config = dict(
    n_layer=12,
    d_model=512,
    n_experts=12,
    experts_per_token=2,
    d_expert=288,
    d_shared_expert=576,
    activation='swiglu',
    moe_layers=[1, 2, 3, 4, 5, 6, 7, 8, 9, 10, 11],
    router_score='softmax',
    normalize_top_k=False,
    routed_scale=1.73,
    balance_loss=0.0114,
    balance_bias=False,
    n_groups=4,
    groups_per_token=3,
    shared_expert_gate=True,
    init_std_router=0.0133,
    lr_router=0.0012,
    vocab_size=45986,
    norm='rmsnorm',
    norm_eps=1e-06,
    tie_embeddings=False,
    optimizer='muon_variant',
    lr=0.00747,
    beta1=0.93,
    grad_clip=1.0,
    batch_tokens=[65536, 131072, 262144],
    seq_len=1024,
    train_tokens=575900000,
    steps=3733,
    dataset='wikipedia_en',
)
Below are experts of layer 6 (counted from 0) of a mixture-of-experts language model. Rows are named router (the router's row for the expert), gate (a neuron's input weights, with its number), up (a neuron's input weights, with its number) and show model dimensions 128-255. Each number is 128 + 32 x the weight over its row's rms, rounded and kept within 0 to 255.
After each expert's rows: a language model's description of what the expert responds to. This comes from a sample of Wikipedia text that the model never trained on.

# expert 6
router [142 103 140 220 107 126 107 111  95 163 124 162  68  97 105 184 122 103 124 201 113 146 159 163 106 123 174 138 133 121 155 189 119  96  90 162 130 138 105 123 172  64 112 149  99 134  87  95 131 137 116 130  99 131 113 167 143 133 115 109 129 115 106  63 151 148 122 164 180 172 154 205 126 116 109 189 160 142 121 122 130 126 206 172  93 113  86 120 179  86 151 106 170 137 118 119 144  50  88 137 131 147 160 114 125  61 171 128 122 114 171 110 105 172  96 111 153 119 133 116 134 117 121 150 105 159 101 136]
gate0 [136  99 180 118 115  72 186 127 101 135 183 145  91 172 119 174 159 170 121 117 147 153 114 127  99  92 112 174 161  99 151 118 135  97 177 179 166 167 118 136 160 110 104 154 172 172 113 116  73  81  94 105 230  93 129 174 119 133  95 151  78 110 146 126 114 158  96 117 118 126 168  22 142  38 142  95  97  87 190 124 113 126 146 116 104 163 152 177 110 119 166 101 132  87 121 162 157  39  91 136 127 179  36 131  61 150 170 151 137 161 137 131 117 138  85 124 137 102 153 122 160 119 134 102 100  90 130 115]
up0 [183 117 159 143 126 156 108 104 160  88 125 144  92 133  98 125  97 116 110 170 122  64 141 150  79 169 133  82 106 105 169 185 130 116 115 117 113  96 145  78 112 131  80 159 133 115 131 163  38 119 160 124  87 103 136 149 111 106 189 172 140 148  98 110 106 128 151 123 109 142 115 126 168 134 118 126  98 154  81 106 145 125 120 123  94 173 113  91 107 139  56 166 180 166 120 164  85 125 133 111 106 106  74 164 130 130  96  60  83  59  90 133 150 108 144 136  86 179 159 125  93 155 113 151 120 184 177 154]
gate1 [140 145 176 164 137 129  89 147 129 161 115 167 184 127 136  82  89 123 115 161 110 116 132 131 109  81 123 144 133 126 162 137 128  70 127  65  50 120  86 188 149 153 101  94 117 119 171 126 101  91 189  69 105 114  95 113 123 179 133 106 141 134 170  81 104 136 133 100 124 125 193 110 121 146 166 143 174 133 139 143 113 155  34  54 150 103  56 108 183 139  82 156 162 103 121 109 120 111 112 123 143 151 112  40 103 117 137  79 189 133 134 149 176 163 132 218 138 130 163 153 170 115 144 141 145 136 164 108]
up1 [186 123 194 151 119 178 163 126 163 136 153 164 134 118  81 128 141 105  94 131  95  97 110 130  93  59 118  93 103 108 115 123 134 131 157 118  99 100 124  80 139 175  99 170 130 118 140 109 109  90 109 172 117 104  93 119 124 189 115 137 171 139 149  95  70 109 187 115  77 177 160  89 127 148 106  82  89 110 113 128 103 109  71 100 131 172 102  87 134 164  97 121 132 125 121  82 156 143 109 161 153 179 143  82 113 143 168 106 139 135 165 160 108 143  85 178 136 112 161 195 176  92 190 151 147 152 134 164]
It responds to: Line breaks and headings. Line breaks and == heading markers around section titles like Charts or Career, plus table pipes and separator rows.

# expert 10
router [ 83 132 146 130 136 137 124 144  97 117 136 114 100 138 131 145 145 183 145  83 149  80  72 120 159 116 122 124 128 168 103 131  90 147 168  85 182 165 126 161 108 193 106  73 109 141 170  91 134 116  57  52 110 185  88 137 124 120 112  98 157 103 127 163 159 145 137 109 111 119  76  66 119 137  97 110 133 138  98 126 109 139  75 142 190 134 149  88 120 177 170 177 101  98 116 104 160 130 132  87 174  63 156  89 154  81 118 115 100 127  84 133 111 109 146  80 133 136 161 177 178 107  85  95  62 119 107 142]
gate5 [154 139 151 138 146 112 138 120 165 166 115 138 148 134 180 138  97  79 125  71 220 132 162 147 162 108 165  94 136 165 133 109 111 146  94 148 152 104 104 102 110 135 168 120 155 141 139 210 162 118 140 115 122 143 160 143 155 110  78 158 102  99 106 145 138 140 179 104 186 141 188 137 174 147 126 148 147  93 177 142 156 107 172  83 180 109 173 151  95 146 125  96 123 139  79 123  79 180 138 125 155  49 126 151 124 118 158 163 131 147 145 167 150 184 107  83 186  70 150 110  74 142 141 119 106 126 175 174]
up5 [132 115 138 138 139 181 137 129 105 103 110 157  68 148 146 111 136 101  68 137 130 120  95  67 152 110  94 112 132 141  95 151 141 122 150 136  87 155  78 148 158  87 155 122 190 182 157 124 106 135 125 185 141 163  81 167 150 139 134 112 192 155 172 165  91 159 109 165 138 128 144 184 121 141  59 135 127 159 129 164 123 163 221  77 100 153 189 125  94 156 158 122 136 149 115 114 190 124  69 123 138  88 171 116 170 162 124 157 157 150 128 120 167  73 114 107 170 148 122 111 122 182  77  95 121  73 151 107]
gate6 [131 129 149 133 149 156  90 124 101 156 116 145  99 139  81  60 139 156 123 145  94 113  72  94 134 145 108 140 120 128  91 103 149 154 118 171 180  85 125 107 122 113 162 146  98 170 135  94 186 121 138 102  79 135  88 125 125  77 109 117 151 134  85 114  84 121  77 150 140 209  88 167 131 187 127 127 108 159 140 142  86  38 231  76 128  88 121 117 111 183 160 151  85 168 170 153  81 161 158  95 177 104 138  90 135 166  88 169 104 140  97  86 141 115  86 147 134 134 146 121 113 139 114  47  85 116 207 132]
up6 [ 86 114  75  84 154 139 130  84 124 114 121 150 167 170 124 122 107 120 101 142 115 151 121 201 109  92 142 106 100 146 139 185 105 182 108 117 169 120 147 102  78 112 171  89 154  86 197 135 136 135 152 191 106 140 124 101  99 100 127 122 108  73 138 170  75 155 104  94 134 116 176 133 136 143 157  95 130 134  64 130 123 126 125 107  98 113 151 189 178 155 151 167 143  91 152 117  75 138  44 181 102 117  45 141 151 112 165  95 178 111 119 136 148 156 122 133 142 110 116 123 128 108 184 139  90 146 102 169]
It responds to: Copulas and linking words. Function words linking clauses in descriptive prose, especially of, is, was, and, with, as in is part of the genus or species of beetle.

# expert 3
router [148 113 125 137 131  90 119 140 123 134 126 150 181 174 139  93 138 112 114 153 132 109 172  25 143 135  91 121 163 115  88 101 184 158 115  85 140 112 169 120 117 128 121 109 170 138 113  82 125 144  82 217  96  99 137 110 123 118  99 161 110 128 170 161 108 126 133 139 196 153 170 137  97 118 152  92  93  98 208 101 153 202 107 136 105 126  80  94 119 165 140  70  66 143 195 158  35 121 145 153 135 154 126 152 145 176  74 102 177 113 150  88 175 113 161  81 133 142 166 116  66 145 160 143 112  84  94 124]
gate0 [168 125 136 102 127 128 161 152 133 173 133 151 135  82 123 160 125  91 152 131 107  56 166 163 100  94 110  86 135 127 134 151 106  79 164 154 162 133 106 124  85  90 147 119 146 119 147  72 130 130 149 170 187 168 145 118 138 159 162 158 116 108 110 114 110 117 138 166 111 138 114  96 119 147 139 142 118 173 104 135 125 133  82  74 142  95  99 139 183  70 123 125 129 181 204 101  56 137 101 146 140  84  73 163 123 140 120 152 145 121 116 120 142  85 154 189 104 116 169 182  58 155 128 134 129 115 153 130]
up0 [146  80 151 102 146  91 149 202 126 169 165  82 147 128 121 105 111 134  98 132  83 109 177 140 174 135  88  92 151  96 143 128 152 107 129 156 136 154 203 123 133 112 124 148 202  67 113 149 176  46  88 157 117  63 165 130 177 153 114 113 165  78 111 151 125  70 109 137 114 120 117 166 147 150 121 128 128 147 109 180 207  76 132 128 131 134 105 116 149 100 159 105 181 121  92 142 171 105 108 189 150  67 155  97  62  98 115 186 138  81 104  85  16  86 155 142  82 151 102  80 141 141 119 144  63 112 165 180]
gate1 [138 110 148  94 181 143 163 120 104 187  92  86 130 153  78 131 137 115 110  76 126 121 157 141 111 126 162 163 102  79  70 107 129 154 201 142 104  85 144 126 122 123 126 173  92 104 136  74 153  63  95 117 155 107 106  96 133 129  67 122 124 124 166 135  74 116 172 151 159  70  92 114 180 127 118 168 132 124 100 145  97 151  95  96 112 141 161 142 115 155 114  89 107 166 139 113 110  82 115 132 141 159  93 130 144 130  96 114 164 104  84  97 111  75  91 187 133 178 100 143  63 164 125 155 181  49  67 154]
up1 [117 108 101 160  99 133 109 153 203 132 122 107 110  53 114 161  74 141 132 150 145  89 142 134 117 139  88 148 147 191 150 118 148 207 188 162  90 177 120 184 144 142 145 149  64 118 151 158 179 114 133 122 133 122 159 139 100  81 144 164  97  94 155 108 163 144 145  93 137 120 152 118 134 111 137 110 203 119 125 169 143  65  93 189 128 126 123 173 111 184 169 156 153 188 131 133  85 134 153  64 104 117 141 191 112  80 155 144 190 105 117 129 108  56 133 148 125 116 103 120 159 110 162 174 150  95 129 178]
It responds to: Mid-word name fragments. Short letter fragments inside uncommon names and foreign words, often after an initial capital, as in Br-im, Pr-ith-vi, Pomeg-ran-ates.

# expert 9
router [191 156 117 135 120 144 110 165 165  86 154 167 120  84 200 128  83 142  83 115 164 144 145 103 117 111  62 135  91 113 146 205  95  57 175 106 122 117 124 147 104 132 152  71 160 166 134 124 137 125 137 101 104  79 110  96  97 137 161 150 171 149 152  87 185  98 117 133  64 134 156 151 147 120 136 138 110 144 100 144 124  73 128  97 109 155  86 119 178 124 139  74 103 155 102 190 121 117 196 152 144 163 143 197 118 157 206 110 162 138 134 192 190 118 141 138 125 134 166 159 105  94 163 176 135 114 160 102]
gate0 [176 111 135 133 118 180  95 108 151 137  70 155 126 124 170 139 176 139  98 116 157 104  80 111 185 148 157 127 120  94 138 183 132 194  61  48  68 105 143 108 136 180  79 165 111  99 149 129  42 152 151 121 138 117  89 100 134  67  85 120 157 110 108 117 144  97  81 114  79 174 138 122  98 158  75 122 142 117 129 189 115 122 108 117 113 131 170 160 115 123 142 175 156  99 173 141 120  92 213 114 103 121 100 128 170  97 120  69 129 145 113 147 196  69 162 117 122 117 109  72  98  92 107 125 224 108 133 183]
up0 [108 127 128 171  73 184 147 108  97 112 103  96  71 114 124  84 156 113 102 159 129 117 126 163 136 122 139 161 145 126  91  75 127  76 145 161 111 173 100 125 129 111 107  94 153 124 108  36 151  50 119 138 108 153 161  84 130 130 108 139 138 162  70 177 106 136 163 105  53 112 138 157 101 129  84 140 103  91  86 113 133 115 104 105 169  84 121  82  79 114 159 137 122 139 135 108 100  81  77 109 139 161 102 105 152 126  88 148 133 119 146 194 182 147 149  92 172  89 119 141 170 214 114 117  75 119 183  92]
gate1 [123 117  97 131 108 182 128 149 113 126 109 127 150 103 102  88 115 110 185 172  96 216 143 105 146 151 137 173  98 139 145  93 136 139 123  84 115 163 128  85 136 105  95 133 119 194 153  71 145 148 116 142 122  71 128 122 163 139  92 117 155  81 156 147 141 113 107 124  77 123 157 102 125 107 128  89 128 106 113  86 111 141 138 193 103 100 127 165 127  87  64 132  73 146 142 109  97 113 151 156 129 147  85 140 107 174 179 159 128 157 131 143 148 138 154 155 128 132 189  69  87 161 151 122 187  78 154 112]
up1 [157 137 160 126 107 115 131 101 101  76 181  95 155 106 137 158 149 102  98 140  55 123 127  90 161 155 162 193 105 146 134 115 115 129 116 130 148  94 157 170  79  57 143 135 136 122 172 105 108 154 189 111  55 126 131  77 137 160  62 132 135  84 133  91 123 151 127 125 168 116 149 166 137 179  88 124  76 158 103 204 122 130 111 129 188 126  93 110 137 159 118 145 136  95 115 106 132  78 129 131 122 130 122 169  54 173  97 156 128 132 125 137 141 133 157 143 119 157 127 111 141 109 151 177 159 117  82 123]
It responds to: Numbers and units. Digits inside numeric values, ratings and measurements, like 7.2/10, 11.2 m, sq mi, million, n/a, in tables and statistics.

# expert 11
router [166 114 100  96 137  74 104 109 140 134  89 117 183 124 100 130  85 160  98 115 128 114 177  70  87 131  62 103 207 103 146 118 118 127  96  82  86 131 139 125  93 107 129 137 129 151 121 100 139  86  95 175 133 146 165  98 101 132 182 117  64 122 132 145 157 156 170 104 189  97 143 142 127  87 168 123 137  78 202 134 142 161 102 142  78 100 146  95 108  86 137 122 127  95 160 118 155 198 129 140  86 115 125 117 122 119  36 110 165 105 152  93 219 130 136 103 125 174 116 134  76 186 127 101 190 110 142 137]
gate5 [ 75 109 111 141  95 169 109 151 145 133 118 148 111 110 149 103 166 184 165 148 153 148  95 133  50 120  55 122 104 123  99 134 126  62 141 126 118 152 141 130 140 155  71 103 186 117 174 166 157 135 144 147 133 154 132 166  63 155 145 137 103 136 166  99 108 183 151 145 128 119  80 121  93 145 171 117 150 176 112 121 116 125 168 141 196 125 121 155 106 160 157 112 137 120 205 163 112 110 187  91  44  54 165 135  83  53  73 100 108 159 111 116 145 115 147 112 133 123 114 146 186 120 117 188  94  87 103  77]
up5 [ 83 109  79 113 155  83 166 109 112 170 141 151  97 135 134  59  69 159 128 149 128 167 157 108 161 132 121 135 105 156 111 118 130 104  81 183  85 129 152 148 139 181 156 120 105 108 133 122 100 114 126  77 123 142  94 112  82  81 127 136 148 142 179 203 146  62 170 107 130 136 140 146 149 170 112  84 125 100 144 154  97 133 114 143 177 114 120 127 159 132 126 121 113 176  99  60  72 130 141 123  77 142 155 120 130 223 176 107 166 140 139 119 131 131  98  99  44 106 125 106 128  95 148 184 128 147 106 126]
gate6 [153 153  95 152 160 120 110 127  72  92 126 169 122 112  62 143 122 168 123  90 188  82 181 125 108  92  98 190 151 105 133 134  81 107 165 171 119  93 126 145 114 142 106 169 143  73 150 145 149 109 132 141 141 106 135  81  75  93 175 137  84 154 155 139 166  97 112 131 124 117 128 175 117 102 117 137 107 111 183 168 119 145 106 126 119 123  99 121 172  99 133 139 109 126 127 130  57 132 149 101 150 166 120  93 107 123 113 135 108 107 127 133 112 154 132 100 144  67  97  79 142 131 100 192  55 102 109 128]
up6 [ 86 189 143 114 119 135  85 156 146 168 152 120 112 135 121 132 170 126 119 144  97 108 108  99 154 150 158 139 120 142  84 112 117  90 137  57 108 103 121 116 136 102 128 150 138 165 110 140  64 100 152 112 119 114 101 164 146 101 130 110 149  96 126 119 107 131 218 150 133 136 169 136 170 151 113 131 193 116 135 145 153  81 161 125 147 102 178  93 185 158  96 117 144 165 117 117 159 131 176 113 141 117  77  95 188 129 118 132  95 147 115 136  92 173 142 140 140 183  98 130 118  80 164  62 110 131 182 192]
It responds to: Foreign name fragments. Single consonants and syllables inside foreign personal names, often athletes in results tables, such as Mon-f-ils, Sp-îrlea, Otten-b-rite.

# expert 7
router [119 107 155 175 188 168 119 144 124 117 113 128 134 175  62  71 154 121 172 102 157 166 113 116  94 145 145  87 137 142 162 160 144 199 106 148 131 143 145 114 115 147  98 101 128  60 136 205 184 124 161 117 134 153 185 153 119 114 162  85 160 121 102 131 143  81 176 181 141  84  72 129 131 101 124 144 142 136  63 153  92  49 164  92 114 150 113 164 165  96  93 147 123 146 119 169 173  99  65 129 118  58 131  98 163 185 150  92 175 128 134  89 188 150 145 149 109 127 142 156 101  75 219 133 158 142 131 122]
gate5 [105 146 164 129 144 110 149 137 167 147 145 126 135 126 154 162  80 183 171 108 118 125 128 152 186  79 162 137 151  92 100  92 120 108 144 124 108 131  92 157  86 111  95 172 111  54 118 175 128 167 121 116  78 155 135 107 115 108 119 118 125 112 147 178 102  89 159 161 113 119 140 132 139 135 168  62  97 172 120 104 168 175 105 113 169 151 171 109 138 143 124 154 141 160 170  95 137 118  92 132 124 124 166 137  87 130  67  79 154 151 162 109 132  82  97 176 146 167 162 195 150 119 117 181  76 168 132 213]
up5 [ 93  69 129 120 162 133 107 159 121 142  87  85 136 111  92 129  62 156 157 146 110 138 164 146 119 102 127 148 188  74 165 188 105  97  84 126 147 183 120 158 141 133  83 179 141 120 165 158  94 146 111  98 119 124  64 123 149 154  73 121  68 105 161 187  94 108 109 125 116 133 171 142 142 144 116  64 103 129 102  75 185 169 123 156 175 138 102 148 126  99 138 122 146  75 140 124 123 101 108 142 115  94 162 103 121 136 168  72  91 103 146 113 136  81  68 163  75 202 145 150 177  79 153 111 141  89 137 149]
gate6 [ 86  69 173  80 100 151 100  93 123 147 183 122 165 148 116 193 148 196 165 164 169 112 101 122  81  99 172 160 114  82 148 157 101 124 145 103 139 137 158 188 135 175 134 146 116 141 171 170 146  96  86 128 116 147 104  95 159 124 145 109  98 150 128 121 134 176 102 146 115 137 125 149 116  38 138 138 150 130 165 149  89  82  82 109 104 165 133 117 123 129 138  93 129 124 160 123 125 142 160 147 140 183 174 152 131 151 124  81 148  80 182  47  82 163  96 106 158 109  95 112 153 124  74 129  54 118 142 170]
up6 [125 174  63 119 152 153 123 159 220 147 151 128 103 101 147  68 148 105 109 109 120 148 152 120 157 142  88 136 161 203 140  71 170  72 181 146 118 107 138 150 168 135 119  89 103  66 153  68 103 141 134 139 181 116 157 140  99 149 101 107 212 150 127  95 124 107 152 122 118 122 121 139 119 145 149 141 114 142 137 131 153 121 138  91 212  60 116 146 127 153 113 170 105 144 117 133 122 116 150 105 120 115  74 121  60  97 109  99 126 152 106 184 162  66 159  94 153 152 135 141 118 162 139 151 187 134 102  72]
It responds to: Digits, dashes, list hyphens. Leading digits of years and numbers, spaces before figures, en dashes and hyphens in scores like 1-0 and list-item dashes before Born or Died.

# expert 4
router [ 88 158 154 107 170  71  90 129 112  99 117  70 127 138 169 133 128  89 149 171  74 144 217  68 139 118 168 109 121 113 109 147 137 124  91 165 181 152 142 143 141  93 128 110 130 122 109 210  89 111 213  81 165 182 130 172 153  69 100 102 141  96  66  38 121 121 125 168 110 108 162 126 117 159 108  99 117  68 166 119 120 153 134 117 160 130 190 119 108  76  97 111 138 120 119 142 147 121  65  99 147 136 170  97  83 116 121 126 105 144  81 128  99 129 115 166 145 134 131 145 103 113 155 164 187 157 104 175]
gate5 [ 77 149 111 145  69 126  77 106  73 143 191 135  96 153 173 108  96 198 176 144 171 174 118 103 152  75 126 114 144 100 142  93 102 118 193 108 115 122  85 114 117 126 121 125 109 169 183 100 136 128 106 140 175 166  74 173 144 101 144 169 136 159 151 187  99 133 133 102 108 129 139 128 179 118  88 135 118 120 116 107  98 130  94 130 142  79 126 141  85 126 133 110  74 160 164 142 131 110 199 164 112 149 127 148 108 114 128 111  82 129 131 122 104 141 136 157  92 143  88 139 136 114 144 196 111  67 101  88]
up5 [158  99 148 119 124 141 117 144 144 112 113 110 148  99  39 127 206 101 138  79 155  59 171 109 143 119  73 104 142 106 113 153 242 119 101 141 129 176 118 137 101 152 157  75 171 160 136 158  89 157 134  98 126 120  85 112  93 152 115 115 127 159 114  89 125 172 150 132 126 154 161 152 144 125 172 161 100 156 159 168 127 102 125 121 160 163 125 101 171 150 129 139 170 152 138  59 174 170  84  84 143 162 129 142 182 123 107  86 131 104 184 137  79 107 116  88 155 117 125 106 145 112 161  97  78 133  73 185]
gate6 [167 184 107 135 182 177 127 142 143 186 180 199 163 125 187 112 122 109 161 117 135 130 109 132 162 115 100 136 107  86 106 119 109 128 147 100 121 120 126 129 151  92 147  65 116 119 155  66 164  59 124 135 148 126  85 136 154 229  67 141 135 157 129 111 115 174 150 170 147 120 111 171 145 110 106 165 118  98 127 129 104 160 109  62 155  94 124 157 122  95 154 141 195 147 150 118 160 114 147  94 142 175 121 158 121  77 126 141  93  93  97 103 104 116 130 141  98 101 131  65 171 105  81  83 116 154 154  98]
up6 [216 177 117 102 109 182 128 112 115  90 133  94  94  90 104 131 137 106  88 101 160 110 118 166 130 117 139 146 118 150 200  83 104 118 131 135 117 187 179 157 130 191  96 187 131 182 155 129 108 155 136 115 135 111  76  93  97 141 122 103 120  91 107 178  94 101 129 136 120 161  82  86 158 148 142 172 145 148 136 130  98  86 187  92 135 122 191 148 106 201 162 123 109 164 119  99 121 155 100 111 143 122  87  94 175 140 103 162 113 120 120 124  97  69 136  83 102 143  94  98 213 132 155 120  71  92  80 130]
It responds to: Determiners and row starts. Determiners like the, his, their, its, another opening noun phrases, plus pipes and hyphens beginning table rows or list lines.

# expert 0
router [ 95  65 116 144 104 103 128 106  96 129 133 101 109 143  96 144 197 143 151 119 168 142  98 143 172  64 146 117 109 145  77  85 113 100 106 113 125 151  67  97 127 152 133  68 118 103 166 127 142 145  88  76 120 158 151 153 142 109  63 132 130  84  99 194 140 133 106 108 107 103 133 118 154  87 122 144 117 151 122 107 120 162  87 146 159 127 179 105 111 125  98 140 137  93 111 104 179 134  57 139 105 128  79 124 194 150 113 160  96 136 123 158  77 125 119 133 184 182 156 183 169 105 102 101  39 138 133 113]
gate5 [142 144 116  34 192 151 146  87 100 191 101 173  68 107 173 133 121  96 146 128  99 156 106  94 131 152 121  98 153  90 185 166 132 143  90 131 144 168 113 164  94 141 131  65 120  97 161 145 115 147 119 176  85 177 174 130 118  85 188 138 116 125 108 168  81 148 148 131 147 178 160 187  82 138 114 156 109 173 131 162 129 107 116 153 173 133 109 126  86 145 159 104 129 155  81 147 123 121 242 174 204  73 154 118 137  79 187 110 143 145 171 112 108 155 163 116 113  96 176 152 147 125 151 126 149 135  96 156]
up5 [172 165 176 147 185 135 153 103  92 109  84 132 129 107 111 158 143 127 169 123 124 161 123 137 132 111 123 135 110 128 158 110 129 111 154 129  60  95 118 120 109 186 171 167 144  98 130 120  77 200 109 121  76 171 119 119 130 148 149 188  87 153  88  85 154 173  91 153 148 186 174 152 104 179 100 175 147 127 147 128 154 127 148 157 131 118 129 154  94  89 135 101 136 131 112 170 137  63 147 154 108 104  99 129  48  99 171 174 139 141 121 100 104 120 144 117 134  82 142 188 108 124 145 100 141 182 106 125]
gate6 [ 83 122 185 114  93  97 105 130 144 144 100 148 119 125 108  71 181 101 126 105 123 132 163 118 148 165 184 118 132 162 143 135 151 202 144 125 133 144 137 120 137 164 136 132  84  93  97 100 170 105 147 110 194 149 128 115 112 150 128 152 122 144 135 147 198 175 109 130 135 111  79  71 104 139  56 150  91 125 143 107 122 125  89 148 140  98 156 124  91 128  65 148 116 162 105 122 147 130 122  69 142 123 148 160 191 155  91 210  97 137 169 156 145 178 129 112  52 117 122 160 111 127 110  70 137 130 120 137]
up6 [128 165 244 158 110 130  92 136 157 174  97 140 186  72 141 127 150 131 116 124 138 131 163 206 130  93 127  90 118 100  97 150 175 122 106 176 110  89 116 173  94 110 158 102 109  93  78 110 143 118 152 108  84 143 152 143 135 122 129 123 134 148 172 124  85 185 140 117 130  75 134 188  90 157 163 175 108 139  96 179 126 102 177 154  80 135 123 150 158  96 113 203 133 113 100 118 105  99 129 124 168  78 160 126 120  69 140 126 110 179 123 103 103 124 178 141 168 122 114  59  90 148 158 164 105  81 119 115]
It responds to: Prepositions after verbs. Prepositions and particles completing a verb or phrase in running prose, such as took on, due to, happy with, in 1922.